Experts of a small language model.
Size: 8 layers, width 448, vocabulary 16384, 142M parameters.
Experts: 24 experts in each of 7 layers, 1 pick a token, a shared expert of 640 neurons.
Training: a variant of Adam for the experts, 549M tokens, 5849 steps.
Below are experts of layer 3 (counted from 0) of a mixture-of-experts language model. Rows are named router (the router's row for the expert) and show model dimensions 56-111. Each number is 500 + 50 x the weight over its row's rms, rounded and kept within 0 to 999. Numbers have three digits each.
After each expert's rows: a language model's description of what the expert responds to; "mostly gets" lists some tokens that are sent to it at least half of the time. This comes from a sample of Wikipedia text that the model never trained on.

# expert 2
router:479520544563419502457513575462525399491474467562478465551512483478445502549490486454549545500550467569515454587557533613565487437468527533450466477568541461443478538510
What it handles: Personal first names
mostly gets: " Robert", " John", " Daniel", " Steve", " Chris", " Harry"

# expert 19
router:511472502517511500469614547493521472510506468539504463584449471495470427538474515497612531481564562499467515518499489533597548475521508426556442476470456468382470518464
What it handles: Dates and birth years
mostly gets: " |  | at", " def.", " pm", " performed", " recorded", " sold"

# expert 10
router:502510506448483439502576439468461530544485508495550558508380415433462481502457508554532508489520474475400542462464475468445519446510485406479496483515475518443529407536
What it handles: Plural noun endings
mostly gets: " games", " troops", " students", " development", " role", " evidence"

# expert 16
router:548515517516499577475589596533508510474589476522615451569463536477491509527536471487583465567584513511516546504524487460578509547514469450457414502435457513345489482508
What it handles: Nationality adjectives
mostly gets: " British", " Japanese", " German", " French", " Italian", " Russian"

# expert 15
router:504469467505480488461602545456503396498520503456546470512448520555477435509534527483600571502501494494480519546517519499520490526589497460527430478399492565426485574496
What it handles: Taxon and name fragments
mostly gets: " •", " Space", " tick", "hyll", " Super", " Operation"

# expert 20
router:503497480494477572500497531477440529406519462484548460526538495411434522547451513476535525562517460572487569459571536509612521489571562464554439520502485499459496400440
What it handles: Numbers and years
mostly gets: "106", "125", "101", "150", "127", "102"

# expert 1
router:514472477513564534543492608429558487449578440493515475569473522439487466477475536518439512598479480521406561465559444438526489501468505475476496571399404518483539533508
What it handles: Place and institution names
mostly gets: " New York", " Texas", " University", " Chicago", " United States", " California"

# expert 21
router:492440475512364538508535582583442448523487422499516514474441508463486518576523504494528567529516519522536496586580596480578555444445455484441451586524544476471534468541
What it handles: Person surnames
mostly gets: " Beck", " Jones", " McC", " Moore", " McM", " Martínez"

# expert 3
router:483512513539511504467523507385510482490425525477531466550435448541505485450451493514503482547576519517512595449487424535475585454481526390476466484484520498482496536444
What it handles: Infobox and table labels
mostly gets: "Scientific classification", " JP", " ·", "| Party", "- •", "Personal information"

# expert 11
router:378519450482518484607518570445530440443564506533560485469443460487512416500535544538547464568567465577481533472483544493513535443539448414430481456426503609486470462504
What it handles: Concrete material nouns
mostly gets: " guitar", " water", " gun", " food", " rock", " drug"

# expert 0
router:402470448559505501465532514539480466489548500570521442561468504533448543529529517469566537565523505461516521511604454486555453534527504448568484476435455497364611548435
What it handles: Table cell separators
mostly gets: "\" |", "a |", "% |", ");", "i |", "o |"

# expert 7
router:418446482610440447557518497493488424514512443489449485521526474501385508545446509455534544486578500494441595536497506534500534514550426491516432485511400571438466437526
What it handles: Quotes, dashes, symbols
mostly gets: " '", " | \"", "- \"", ", \"", " £", " “"

# expert 5
router:538500486565462487470560532496502414426479388495521492560384562474460472553573510437515539505573423448504517547568390483489436446505502457492388522440447433444566531470
What it handles: Adverbs and discourse words
mostly gets: " also", " more", " then", " but", " later", " so"

# expert 14
router:533438501439432532514500532572510471552535542545585457494501479599499487472471551439657487503496416505523513590534507496482412516476533506557479475499500500390604486546
What it handles: Capital word starts
mostly gets: ", F", "| K", "| L", ", G", "- K", " | J"

# expert 13
router:446514461580514549427526483491480366528472430471517489521518437434458513481444504513502506479562516463496603513478450474548544488545516419554493493491502580412512464475
What it handles: Wiki section headings
mostly gets: "===", "==", " ==", " ===", "====", "==See also=="